config.yaml
num_hidden_layers: 12
hidden_size: 512
n_experts: 12
experts_per_token: 1
d_expert: 640
d_shared_expert: 640
hidden_act: "swiglu"
moe_layers: [1, 2, 3, 4, 5, 6, 7, 8, 9, 10, 11]
router_score: "softmax"
normalize_top_k: false
routed_scale: 3.46
balance_loss: 0.000588
balance_bias: true
router_noise: 0.1
init_std_router: 0.0204
lr_router: 0.000553
num_attention_heads: 3
num_key_value_heads: 1
head_dim: 128
vocab_size: 22302
norm: "rmsnorm"
norm_place: "pre"
norm_eps: 1e-06
positions: "rope"
rope_theta: 10000.0
rope_fraction: 0.75
qk_norm: false
attn_scale: 0.0884
tie_word_embeddings: false
parallel_block: false
extras: ["capped logits"]
init: "uniform"
init_std_qkv: 0.017
init_std_o: 0.0
init_std_up: 0.017
init_std_down: 0.0
optimizer: "adamw"
learning_rate: 0.000671
lr_mult_up: 0.856
beta1: 0.9
beta2: 0.98
lr_head: 0.00609
max_grad_norm: 2.0
warmup_steps: 205
schedule: "wsd"
decay_fraction: 0.899
decay_shape: "linear"
final_lr_fraction: 0.05
batch_tokens: [65536, 131072]
max_seq_len: 384
doc_mask: true
train_tokens: 1170000000
max_steps: 12480
dataset: "wikipedia_en"
Below are experts of layer 8 (counted from 0) of a mixture-of-experts language model. Rows are named router (the router's row for the expert), gate (a neuron's input weights, with its number), up (a neuron's input weights, with its number) and show model dimensions 64-95. Each number is 128 + 32 x the weight over its row's rms, rounded and kept within 0 to 255. Numbers have three digits each.
Before each expert's rows: a language model's description of what the expert responds to. This comes from a sample of Wikipedia text that the model never trained on.

# expert 6
It responds to: Prepositions in, on, during, through before dates or places, and year prefixes like 197, 201 in historical text.
router:136122146144156156107167108158173159107136116150136089127128134142140080153137085118132239128091
gate0:132165097168172078098092172133120165142113120116115120077105124111134148119139169109121154168114
up0:079121120127117134122131133123175152147106162082115124151135066099102204101138109135152119108131
gate1:090099100125145123132091143177066132175182140157135136053107129067095100122105100144126112131150
up1:069084139100151145100099120140140129091158088134134080111064049138119125104109149236113138175143
gate2:083138103142154080145174089090126153158153116121128121166114140150114193158149069116083131110181
up2:079120171130135133182068145117122090090125153110113073196104132130084152122166118106092107142104
gate3:151181152197148148131100098106131090117124138125153183142052132110155115118153075182097099103131
up3:120176150155129128096087140058131150126100169122150094111178137103136120126078136157139109090136
gate4:093124101141165102138098140149091149127110178100101152115171151106106174129107093141165124099117
up4:145118136055160120137101159108101157091149139128101118058163159097168175148131128158116144129119
gate5:157147070153064081099208151193130138143130145034111154195080047106133122123159123104119135200143
up5:108107150129119090126119116179164135108088107130092113197111152146138151116137094133097112152131
gate6:110120046170140149127172115105127144130141169116080136211097151047065095136121181125134098048143
up6:156098097104107135153093102154156092096126133101122072170181132129143063078132157177120127125114
gate7:165017119188111154176102099107164147100137121127130124163065189179134066181132166145087159112125
up7:085154136121104118134179202117102092168119191113098144128102123037120091154140161170127134124163
gate8:136118127141134128148173131115173129120131084077097077104145097039157096104056056169126086108127
up8:082152134207184089153195146114145038149142141090143157178114107166131083097120109170111085085088
gate9:208162107141186132165178138089112121127092088103118088136153161130144158108111143113108132083081
up9:039133165165175126135108175154130161137149112110107116139118145137101176092164070130145123160143
gate10:149120126141160094099162108089143100151143141109062144131147083121089144136093156107143118166125
up10:153125140120110174138105168123152142070168175099096136131099107112089047117179096162112157076182
gate11:100176092106158116131146164149132132127161081109162088149109117134144142137172105153102120117160
up11:168088160068047112156036114127118141141124196163117168111122131127096154131150177139149146090105
gate12:134070125143177122149175107091096137075105122106162106122079144100121094078149165113121099111126
up12:114149141111142138198103057145066134117077109158159071146140157147103080100155112087127085156132
gate13:077113177178162126080189162052100154151151168107110104157188112094136134096155111129118111069101
up13:110111096169082084151125146199161138161143144136124106104163166111163111149166139121106094106171
gate14:086121104120117123089155155153182127168141116132117151162069062082119175071077102134143145160137
up14:059106097191080144141198088183119112151156096116177165146127111113097131131106146203158128171111
gate15:111148129111138181190146116057096143142118119138177146115136183098109157163117135174184092139144
up15:116091089132135112125120194134145144060117118166090150118083160112111102152139141093153122139091
gate16:124078119162186117079091126167073131119082077127109159172118123132110068142112121116112118159173
up16:068122118077199153102132146137083124150102124120189147106116080130145136125120162161143098151121
gate17:134152126085174114152132109126136094146138155073132108146190103090081119150115112154124117144097
up17:118121161160117153085143120138115180152161050108122095100158152098152114184140090122107114111137
gate18:174133126149149154131133156118142167125101103097144157113072186117150137181076108174115131092138
up18:144172128164143117161162149132071131158108133146090143140100143125137098158152160071134122101141
gate19:130205024140101108141113147173095147147154119140155168062085149109115121104125136201112127085147
up19:142099154123138095105084148096147104127129154080117054104158073126089129180063096187100138112098
gate20:104105112157096122151128068133095213128144120101162137157120144100155127168109089152112071093164
up20:081114148094134124137072127061214131157189156124118102141154135148112109127136065104158135146127

# expert 9
It responds to: List dashes in taxobox entries (Genus, Species, Authority), born, is, and parentheses opening biographies, and table rows of officeholders.
router:169132184162141091157180148144130110147163147092084136081135117086090105095202111111110090102141
gate0:156100095168113195076152092134146094173137139175123108177104167173184169095150091122088114167093
up0:124094187165118170075172187132195132191065130130080114174200167097154133095143106082091131108142
gate1:104177095118166115162094142134133139130148139138143113133111084116176076124102141114158125140116
up1:178105099170128161081114093141139144095141086136103154164118109077101135127152155185079127172100
gate2:116163058156191155124164156141097179101109147180143109119134176175118137120112188180090118145183
up2:189093117144139117057075131134108176125145117130134105177152160121122134142137213183131106151182
gate3:147076117158171096203090146088204154103152149097127163154122112139131199105148144113099165137114
up3:096157107134109144138122193113195094156177120090136128149139104081126122103082109104093127172202
gate4:138109163109165116100125165155128099128082104123193115140114113103112116121142051144142162127156
up4:087071121135142179170122142138086131139148126110127190130096115144104099126116133114156111149135
gate5:115156143184130082133155150062179044112167125078076111222111172112178159145176150134128127146141
up5:190168167177096076123130110122115158119083057101161152089173124061125145114121168068115149133153
gate6:124144133099165116136193108110107135091126108150096156099085152183170092130089141145069118167110
up6:141131123144126134193101127138187115101136183166133104123157147127120155107074122111159152137099
gate7:148111115137186114159153165141093088093164154116169133124160111141173148146166095103081085167168
up7:156135173118115105075094167134095146120103131133104101146149197153140154114125154132144068139157
gate8:169121109128128079157125158137160164146178115142116113116154073143102154146144110050102164105169
up8:130131144170058189113117125131078087189129071158125077132121088193104167124149109109160084102139
gate9:167158153095196079111169134100155072104103109133107130091118156105168121108138127153090128135119
up9:094174141134144136178155129078142099132071107146097077083085118172122121162169046181181143134165
gate10:034119152140109130107179146092099112129135114123123131165109122097123136133175115136108150144085
up10:115111066118058118106117152175183136150143074142131122153091129134146119153069149172131149136130
gate11:153074126096113124139116114111131157136142113112149119109110179103138127192155159152149167137221
up11:103165119122103114135206136099131099125109111089149061110139102122136101117118163135118111176096
gate12:187102128176132136115197140182130120112149094153123110114150111068135189076128137145153153148141
up12:136119167122123138126114113156067172153178124154185198129146149142144193103169165155141128107101
gate13:105113053131125122105076112088113094150123154106120093170154075136166141102129092112109120140081
up13:133143127165125114082117103182050039094216094117082134130082122120128090142149111101174122165080
gate14:176099116115147122130084148149097110083117154152168100139120100161133126082062094157123167124124
up14:135221163102130128145128128132098073140157081128203161093112111133082182123116156123157142125109
gate15:153157131122110183120133163093172136155097115141117106104078116133136115127130146087194184077132
up15:127095174135160130129119161120164122136143083126112084169135176127075155149148116083145143117106
gate16:081147086141218158162058157171139150120130100133167147124128170140126180143059165125121132120157
up16:132100114159086075103220106162082134100101144105142121095060103110199110147193137116109154116114
gate17:076103137146086148135083127168212111087135066077159119240145125173119103163175100155178117086104
up17:078118169165135166091167093083169116177156149141126141130138126138141131108087058146089116127068
gate18:102104168079123105097120121154110140084139200151189075125119118113123157119118117128136068132151
up18:085128160129073122103191150137163110117107077106151176176113152091157132165100142101070129126131
gate19:135136147133125148144119169094096116128170168132126175188140122082094204162112100174125166104140
up19:111119150126114106213135143134136079123114089083114139126154143116135107123148114107132127161191
gate20:125178150116106200115145137148144155101161124102159094126129177113107193117133151155111094095092
up20:135138108127138114158072154076105169142092132170142138142101121105093136098159052137069069147204

# expert 8
It responds to: Commas, periods, paragraph breaks, and clause-opening words that, which, when, because, while ending or linking sentences in prose.
router:055125176095091142133144144109105190170096121125135143146123134182081134080192159087163069131083
gate0:118103135092160104113088147187158143121180117149143138185149074142129089106138138123118072103141
up0:082171126161183125200131110090075100131057147057147040084137079135139148154122121106130140136123
gate1:146097110113177097094147170111086100116125131175168091095202123163099090108132099161121153125155
up1:161170171202137131158042111120147106157164168186157127170082141066078069177141121130117078122151
gate2:172144151119159098168184134114125137148093125095131115090131125149198139113154136150074171143159
up2:157126054140129123139179159059131184111121138097098139083143152191193154072146159153142167167125
gate3:143080097129110076120095104150121131096177145208187094193139175099083093147158137129116100142161
up3:120190084168128120145127116139130110091117081168148119119151156162198114146172104092071124117131
gate4:101130153139158097144171103160099154165152112107151165116112109124087132169110134105124164108124
up4:148103140107108119132108165092172149086071189125070152128114122131145101139118141108110157057080
gate5:108131081086113111088207115097102145135101109113107138124077103169176155178180101132181126119155
up5:139097114095153215164089147078106157157098067162074158176122170145149102073155126086075101104160
gate6:107091149090162096118157171168149102161109198167111096168137033114121147128130061162159115094141
up6:126079129146162074108113188157180074078080134078179122130157144122147132143156144201038128054132
gate7:146137156067134145080109116169149105104161161152124084134192122170144104123179101149145143195069
up7:149154131160114114108123089094093130129183074082112164128082110038127136099130197153150118195111
gate8:142175100106109083155134148112135170149080108119139044140118139117104134163158142150102088104157
up8:104188141150146129152182113133090114166130172082143053121112154129072124147191110134126132128133
gate9:164099123096147107114143102176098093101177144160105097099184179082193083154135073139142141114108
up9:141064157119097123143109141179181109078171125145166111140133136092127145119101100148066068085123
gate10:138105117122148103140170147127179056124085082093069139102152102098184167142116124084197086111143
up10:125080072166113174137112142111117096125130143093093104151099169107142086107136153097184126171174
gate11:113139090140107116118155109086137165093070133161094118180092126189112129065070154120138095175111
up11:115057124182147145110118133127153118092156171158138101188168137074099146142230097142112097118192
gate12:168140130151146146082091127115113135143141151139137083170115139094096092129139153193182168143141
up12:101107121128170103090169137091124117137144095153182160176116143054166094090121120145124096087125
gate13:112146131159143145092180138103157129121091157130069135143102120123108148144131088111072142151149
up13:131090138098078117134134106105154105076124138053120176151147144086141085124129163107151079128125
gate14:144118127151129084145149095153119106160153129158097118080186090136102098102074142205152163141113
up14:122090105093096120128101161143097106121102167169166105147109131080155136129093081075112055147139
gate15:121060181155163124114132124098128094171150134133127118148123100163181175123132081103103122137168
up15:114127143125175212152074120165136129053126119157104130126102190094121165147107104151117074104122
gate16:128156138166110119076083117124104167137143077101161159183093138089121164085169104136059096161119
up16:136160141158108084085153106100122065135142164110145182087159125088110136093107130162126116084164
gate17:162152096180108089090123126118101114104170122077078179109097085088109134072164117147110083135121
up17:112143119080136085109148159099094139152174141140179102149183160097143131081130146115101139039081
gate18:139153144160087101102150138120181132127141087086126168125159087103120123135115155171182119140133
up18:129155099107114112122076144139146135125109118103083135148157096142164083094148186076141176172100
gate19:129141148118141092127124132089159097143124167130122143161143069154200087124103146122098151155112
up19:132081118155212110148139145139196158120110139139179143157079143116108105117111163126128148083116
gate20:148104129111120136140157117100190157148156189206135100119137146141064118145108129166107130100148
up20:186114123154160118177121146065139099207096123166092128102179123134090085124127131114132095123208

# expert 1
It responds to: Forms of be and became after a subject or which, as in "It is", "population was", "been", plus mid-word pieces of foreign place names.
router:142081136095127051122103104189207106120099111108164090155167144143174131137080120126088122153166
gate0:103119072149109171183080082145045104153101128124139146134081124158107137116093124118042131178123
up0:133163120158117103150197108081123106153161141102200065151188145113069167141135095171127107143104
gate1:117103122125104098135141134120141183069123147130117124140154141180118200144146101109103122167141
up1:073111150132107152080161109108169183142116141131137082128223141145138227065120109079058058138088
gate2:180188098138225149148069118137115094113056126136128087092087124163111146173213151072202072139148
up2:089165095114132157140165138064089055189178154131110152118094160008088057147069113131162175124155
gate3:044117158155174135141158112140131178148103156131162070179171087179146091118113125126133140129139
up3:150130157130180141128119154114124078101143181124147180151092162152123140141179142148156133130080
gate4:166158101110185106139081158175145127115128150133119118100137170083121085100112096169170089114118
up4:104066082135166173147120138111167133167096086139160148097103113113075134179101173131071087156080
gate5:185149113113115105120115141136038121114135111138131087104137080104125097161098194135137128150134
up5:122154138127109102106143115133146095087130105121104154079134118132173105110184194160131129170176
gate6:086089135152109150159106155118060105132141130095131095182150170060154148129122084119104161094113
up6:126091138198180142103151173141144081133181113153150069100112090106176110173114120186139115163166
gate7:109135137162129108155098077171114139144155188129149100156163084107080168091116118115132127074129
up7:064111122163159056173113148103046095144100140141173094158160133076111180085110114155149130136160
gate8:140174105161176138158103120186102148176120173120145033158131063226123092127127168172141132071151
up8:091146106128093099131127128144139187140160160166087139159153135107147158135149117123139130153060
gate9:084150138107123101111164127154148191090127130130125111078102165152087168176114140133095143104060
up9:152111167086093103077122244155128137076137101158087095152094121130118182147095136148144106135201
gate10:111130122102111181081103126125137097058139107145164103166070159102140092152069115149161168136078
up10:133107116092143150125144167094119115107117121107127084099108079145156131120085108081091076123097
gate11:076149099141138133141106100118124123141151134147111130121179103105127086131132162142137144180137
up11:091132192093066198172096144095057122117124145138176203159162145135117125148120148137104159114148
gate12:157131183144121124136134172094170135145107082138078112099050197095140124108106110190168112193156
up12:193101119131100122159129080090160125098131071160083177121104161166136146112123158131176139116121
gate13:136179142153153142145205096122117157141165162087147113179140091028119090144085179107117098133164
up13:091155173138087148158116158109124142130119189086114109128128186155133109105159070118119088147108
gate14:165131122142240154169118149140128127134119093098160079167105130155142133201083121139122164106120
up14:192107127159143102109168139116097181162159096140136156079130102165149173151128150114118062086134
gate15:141127093115084140089165179101112179171163106129143101104110135110136143096138111113142122081156
up15:194143075136118047049165184146174135138127123119155121156104131085146059199086098141174109091165
gate16:099151164105145136149160166106189140109122118141101136128095093156130116165153100144099096139083
up16:117138126092093196145142077090108154149137148133130179083128173133161105096132094135110143158180
gate17:074150130157155101118163110142141080084106138106155118166081144139121066125194149154134075070126
up17:179114150119132152130145121145094151079055130141135159113126141130176158107123118119137110194114
gate18:112131094122149114126115119117136063121124138119110125153076173171138115160136093122121162128083
up18:119122083112088132173152098203126072168165119110191158140157041179107100149088100114125085177108
gate19:108078159205104124149085123087151140066162210117185144097123170096187084113121122123050136142060
up19:162203121080082138111110127158105157129078115174160116138182072146091141193144116165165183129120
gate20:090107149078165130117234080084138140082099124134132173148109150180160090176104090135093159156106
up20:080142112106083140119183198160157111114115094120103139198119088128127080076091151174126083144097

# expert 5
It responds to: Verbs and verb prefixes after to, modals, or pronouns in narrative prose, like could, make, did, mis(lead), dis(embarked).
router:077139115151138145121127134133148204143135154122095159186125077110163134139153067100127100164121
gate0:107096126095092126163118121103149129147127103159146160164156136161142118154097158150133099080083
up0:155131138176147135105071129080107098144152138110147141132134124132144185137128096082137095114173
gate1:105116110099148186070182130136188148152191134157116088112138139154141126168128154096142192094186
up1:123085162134086187126073123091158153124097128115163118074083132119082087136130156153080199076132
gate2:115196176102137120160152147181147147100107138125184107057137185144122103105098123122107136066144
up2:171138058159123121180179118145093129168118141162149084168157112132103143108146133123122074164066
gate3:118117116146164088154111134111136091162101146182110103148180159107090145145108120173148162109142
up3:081164132137118079127157057124127136135145124105205136100199169167122096124185149164145141101075
gate4:070160140142114090143119139106119116155099107105152136148118122193139160129095081096099153095114
up4:160129091141150101122143121149073100130105140102077068118092140118114107113152139148092179085160
gate5:139113133153141149128150112112167158107108115090115069152127115240108085152147092110060159137089
up5:159183162128163114153152140127187137144142042128127129172070131124162136125154121144107200168122
gate6:152176120123143107134150187177190086075105118164139176171192120158161128179171161172091153065124
up6:100112144155125100179163076169095104085080109135141107161136133110160138188080114132093171112117
gate7:191107165151131170162142100082188125115183141079067125139125189135175170165141185179051137129157
up7:182145153139156146085075130118163117161147148142180119082079148134176117148107145152131161121102
gate8:144214115160191120134170142076165193162113106098102142052122110092140215159103140147169121127155
up8:144101132070172113086102216073119129165154126126094187190153152127171110096087045154137171092151
gate9:125120113155142108131145085084141153166122102155175113125071166121119114197176186161100165134145
up9:111130085178109149157152052125173080150142075101184129085135141120110130158116158146124157144060
gate10:159161095100067127112075192125172108117059095172118140063102108108096127179043145182123068093120
up10:067080218114063154105096099113116115103175123117102127138090177111110106088138174110147176088151
gate11:170080137150135142102148113111099176155103163113130089084177146163132185135076142176079154093133
up11:163078188071172125143043116110172172116125120093145143130159114136100116104110082156107149138179
gate12:156129058136092133179170123066169130123055114094161144141147049135095134100143118097161137061162
up12:101107163121143103117119100095104119188160091089084145046131107082145091071201145100212177144156
gate13:141130144115154129130135223181125138143140146197086139140140071085116107178101067107080068117145
up13:141147130113115123118071073165124121108125089112156119129133116161138244100131166094177083172132
gate14:184173122111093088145078108090134157131137103083175160129093151146150144127148129133095089138087
up14:092127146129126122076134120085153106139103090133147169159130129087135130157139136082135098210066
gate15:074161127119107124122133136140129102102120095111111100147165114131137138158120114113178122085074
up15:140146191136092104155090149144146149141202109126123171068204180132072169135150070066109102043174
gate16:087134129183137098138185184091141130154146125122210145180130179127167159156130136157104159135178
up16:091120166106141141126184160166147132146092093152143121097103164156137083128116087173160126124127
gate17:201149183132088119101137112137077127162086162104098151176070089151161132148164163083130116095132
up17:204070195086143142101091101106189134179114115135105134140139132084128066073094132149134113183115
gate18:131110152126112119089147124088101150147134148106166122106088086154141106134170065146170076129177
up18:136139146127122153132118085135154135098083125135109136154085069127175213153186129111067196183104
gate19:113170133155157131131102158151147115124155142220159122114114213138107128128137131101143161112114
up19:154128148171106127091121102147153134128097115093166158091088152119151130108080164083135103104072
gate20:080113133149198105098127141150128118130126154143148138168096130121164083185084232146174142155106
up20:108085112097182142134154100137194157101112124118091184163203132121122132109115141092143106152132

# expert 10
It responds to: Spaces before numbers in measurements and counts, units like mm, yards, and plural nouns like children, buildings, students.
router:161146131086134151141122136154116155194122160141160215128121115168166148152128183102131145103170
gate0:130107148144073085181134131110140117125166093101149140099164109147117119111126118187152110108104
up0:185126061109113130130067190113103153066155137146161135172146105098087129117096236143150098129173
gate1:127171125144129114157132099070114106115058117169135143193177150067160186157106122074067091133111
up1:057117150112109196153138160090126123120100158183134184103093087118155195125070098087123106171084
gate2:138104096098203111147094114094150186142143116130131116155091129094177133161184133082177136152116
up2:091199164165190124130126115121127129084111176100156125163077100149075185157141101149166184143136
gate3:156162126152144186176129065149163080113185173151101128160156187104092133129103132092101092179115
up3:107103140177094113086149091098181160109062056161181160148084097122138096102130111173156157144100
gate4:109150050141122072103111151122141059119147113051142131137134137170189126125122130118105121161127
up4:109142085135145138120100148183178154074135120137140144135171097149101116132179125108125078144142
gate5:050139133135160144132147135121137140122137093092181133127102091116144102123147092196131128144133
up5:107126107172112128104129127116160127175125098103151113170132072157136182155091168083193163081150
gate6:125129146197152068098115159155119110145101220113124152108152140095120141173199175155148132107139
up6:173158179137150083091104144148101139116130144155191170097119171154105143151123151090106101117193
gate7:159102136110101143095155180148156107101144168097149147133137114126194079090198135165141113156158
up7:103143132101141117168101107166158093108118116140153105140117213127137148115091126114135068141128
gate8:210111101155121139143097176160200172131131123161105154103155110109124107210099138132104144150127
up8:184096097113168145153171125121104169094155128127128094133145148091118129179056125102136124149163
gate9:153136099107133087130156073085130110143049173073148133077069125141177111134130107153062091177096
up9:124157047115140086143160171084143190156102117074159127118108135202152094153092153123143118089108
gate10:095081170159078134130084080215101060056126102115150109094153150110086159139208095103161131133090
up10:129179127101110138169111133163108176153173158093151117159105099162114075144084151165135124127124
gate11:083148128080080126118175180149104122123149101141144113130167165170152122096111125218097147128089
up11:140096172093123118095070115117156167136091140083142169149139103156115134091150078142135143040143
gate12:085054153174156123154160145077124120104131170173100072108154187160178137097097125130157170136103
up12:132118102122159108120137130141146098136130108098174136116124128161140085135146148101164103130146
gate13:114123151107159138112098102119152116120146058178150150180096087092126070148125084107148079074102
up13:177164135161155118148093127175104139092106077155110129091131127099115152066143160135130102102080
gate14:128156130110134132185107106117155136147181163187134169126147049169072086157143147126161143147086
up14:090092143134100151109119134123055154160195095134143160097168174123092118110170174136089092132159
gate15:139163127082160114111143197097101153149114182078131196077130123108144134114128158123110121160201
up15:105171181129106152123122125140122178116122095131187152144119112139145099099130122197126128115125
gate16:120111107076141111144137105105100093083083188142140106148113109126119127149161146124160193142111
up16:118118171162201165123185067127236209156138129105109115103095127088079099105056090178106110133165
gate17:136143153110122120135135155144112092125125136130120148099075128179134189122126181141174124170123
up17:088076106102143113062147158178147149178165135135113183093123114097141144170133160129112120142090
gate18:153105131175146132100109126092106183099126100091140121160085132079141152119124117138115126112147
up18:105217103101123172116144114181103122130105167100138091179117133144124110147153115208158121082083
gate19:054092088130112165174097136138093173136100105158132152133184111109147132114041109124118129115076
up19:165152150161094154114119141120140139114144152155114122152146087150132128132096150119118119130174
gate20:130121052100241180081117084131169189151134161160100133169082090203126121107104071144160139089102
up20:128061130163121135092095181119166128124117077133153122143132137172168233113106134093128155171134

# expert 11
It responds to: The articles the and The, the preposition of, and colons after infobox field labels like Location:, Website:, Length of term.
router:136152123130154227136100112063083086121107182159180179166154144143134126103116129109139103137170
gate0:145108145144120095084076153155108090147160113130121142181140086157095142145120165129189135131166
up0:152135128095186135108084131166120125117170073171118096106088074146127084120147130144199130120089
gate1:124134158149087143124127119140179092116079117151169119082103173090093168152081100124111160081102
up1:148142155149121128143124077161148083148157165158164129098104131120156103160158154208116117109141
gate2:088127163127163137146136130152077116087144125118158133159132113101069131162116122110174148099129
up2:138155099118146111136105156165138170120106171109079190128146157123165162088148151081079123105070
gate3:161160121145143097116095176138182117101120128140119177126067154092124094096147124160112120155149
up3:164096150097176132111119075144118103114114100121133089096140154142140169060151131115114107112165
gate4:114117122118090139105164090118131112085127122111150134090100177137133113132110126190155091187099
up4:150085172095176117149161128106156101134136124180123098081092157068174139083119121171170150159110
gate5:201140098087168095174103177103137155122112139196125127116167141154160146155105070037127115156123
up5:093091115145125110130103076124130123072092087124135106169159128114201143129137144104123156188081
gate6:092112109076124100159106146123149162068123097121112138106142071143121116124151054155108119142154
up6:145177091092102122194097136135098104126126126066120069168164143090140131151084120123160080253147
gate7:144161126147117108112108136106141108107051157100138115139139157155109139116098107138092084137084
up7:136110209118124151147119146120139109221082185073049115177083149095138115150119149114097172166115
gate8:109141094103090130145147118124120148103145142187155172097127149123129086138101079135139092118120
up8:121084137074068125142112179144169104181119113106094115168147121132147176143164155102098131226102
gate9:151116151153173117147109206096139121151109135112093141119127132090144147133083145128062166142059
up9:091151106153082152084122095206070134145158127148112093076053079153161134116144120143144162086076
gate10:169164132155198151165152115118089159102095199176162119121123170127102106092161089077114122080117
up10:094154126107145120105136093166150132202124113126103024114125096165073144160158110138160069176165
gate11:190178094098135108072146118204111110110172117150165157117151133187176147154115103141130125160130
up11:063142162135074103092170131075144111150107128100120179140141063119108168120147093120122102168134
gate12:140178136150147145135159074155089138112136095126133058072174051142117136064095198121186119172102
up12:160136140119119167154122080204095154116121157118129063168157109110162158068170162112106113203069
gate13:108062171149154086104151151075121135127115173149126134086079157101138167105162102182132075129149
up13:118124128127141158154101105104057137184084130170106145127146128170178160140166076122150101084137
gate14:100065135094170157099177125127151206139114127136136161097112137120166116135136117121136128126102
up14:162122208144136131165109127142172129128106116120093107128130152120162113167113141161137189073151
gate15:081099107092105130174096100124160101083173095123152122097123078153103162081158147185127104163122
up15:110117169091080149130140165102100073144130101177163034095144163124129057117133120138119143151140
gate16:109174123111123126115151193111176077145097130177142153125144164097118118097167137126102139177115
up16:163130107125118108127132099147116165126229142155130134145058092130192109154134178130091104105103
gate17:121187075170102077091102114057175094108158138058160134218121120067109106130134137100147142082097
up17:124175137132114107131119227144142128129177130158127121147080054110132141157105146153128167140126
gate18:082178131143178130160086163111144103109113100132113169096130126181078117125160148104133137078131
up18:172181082153089120106125150146127113060077134130061116189157097154128153160157135125111103096109
gate19:127160143102084101149085114073132134171122131109132107093112136147119076174094173174152142087173
up19:164199088128141122149097136133147114186116169129104105138123141213153148155084146155129177107176
gate20:156161184113149124126146126125098168142114089186158143113057175100120115145146103127135134111109
up20:075170122100075124130109110145139064102121057128140180095134175100126090114152144144130090115143

# expert 0
It responds to: Table cells and pipes in album articles, especially publication or review-source names and ratings, like Alternative Press, Times, 8/10.
router:156086112174093095133089089074106104088077132139134143107100142123120188161095168148145163116082
gate0:115131130093134125146134158121132145187094118089181155113116136140143148173141117121154120087075
up0:103121162182182188170087127086114098191158120174163161079117121131135113119136151109106175151141
gate1:178061112110154073068121061075152103121087128172127144151203122104143132203131095116162070077145
up1:129079127116131148201092085098127147138111111116146148148138169131119118117133148106120166158159
gate2:138196141199112096128165122120123136121180195156107125080076097112082126182133086150123070150133
up2:112131140118172127182099103147152140164073144076141152163152138145154128174101144092098127107130
gate3:079130112156160161099147163137097157111086132170200169136152150166154101121155158127110115134106
up3:121141147124149114189140057099162167107083189172148145138133106172152113145166118158138110101133
gate4:075130147083116165055136139094162127084144116060159175183175158103098054145136138127122101129157
up4:107160120168079132095123127134133133075180103099114097126111098109137150133167179128102136154109
gate5:148172131105096169114079125067105132146130093127147095122109126143104164165179115113175112133119
up5:118163113115186113162116113052171122152069168137144149143098135132128067147117075099160111144110
gate6:146116131092180111109118134115137131157103123142070153126124131165138199135067124135100137182129
up6:079143079105124121136177109171096112082161109080192150122150133127150075128173159094098156113125
gate7:087155093099125120128101164130125061097111174137119109078164055148170156159161149171089119153141
up7:158131052183124147119140118108098150131082047144094138132130108163181121207103150127106156147097
gate8:155099061070157147142112133073113113074147144128089101132148187169117144059108133147091110194158
up8:133133145157143124101140094113173147096130139085191167142120041151126130061084157129088131081117
gate9:084089110128116121120198123094145143097085125096157148134156090085090079211121115118119117133072
up9:111102103179142072147095100146111162111150106115112107118100153126144123114135159145084123089143
gate10:072177115102134111117120143164112138110152139095176195130150093119136128148130149151106113138172
up10:136120124177102144170140174136179181131142141165135152083173171120176161114166117112156163185091
gate11:150133084219116135155133183131054129121101136196143135202051217105107125128112188146127170134135
up11:123150153083126091184108121107147130079137178082142114121100092162141132195162120141129108077116
gate12:088187159087175147161056088146109120059124159103161130139176118147163150166089121149127086124152
up12:149100126179095131120159169110086124163127160137093104123063143128168073101167096161113152159180
gate13:089212123166233134139158140115099130165136175028129174141104050119115099104165118123119112090168
up13:132106133201140135139082107105152132092122105147114134145075133190145167148105096144112162186143
gate14:143158135129114118113212118116158167088195191145150118147158134113132133108125105136133135142146
up14:167174138127112065136159095170134188067133134133102087107091050170145160103098144129183195133127
gate15:206140118093118107101154138093108164080139066140170138108104076110089187146087141132083080156144
up15:146148118082127128124085043048140140080121134097118132149094109151099109166146094168087075121121
gate16:128088155179155108149169115118145129088107186110131175155124117134098134178107137149149140119127
up16:106142138170089160217159187100154153112181105134071155126176107131080121173104122178135136116139
gate17:114177129123130152115211173117190091083139148161125075186147111068156188161149069135162131114122
up17:112114094175132163142118142083164138205094157169128113140169148122117165152147104112132077133145
gate18:122174152093136100115111128122103155156171100139097201112068124123137198103158115138102132116131
up18:103124169143091182177118056138142155134161083059071094132120155124155147146104133146099126138113
gate19:096114126193133143133097119111142168137118156150165172102111108106125065102108146118157122168149
up19:117131115148132154141090112131137116121093142161171149147190135227099113147167133122114085137103
gate20:117140159170147077124122130062138139174163164136085166184215213130162165129147094153127044166146
up20:148171155099136140126091139184111108160171126100106181147146134096115108166117137152105094163125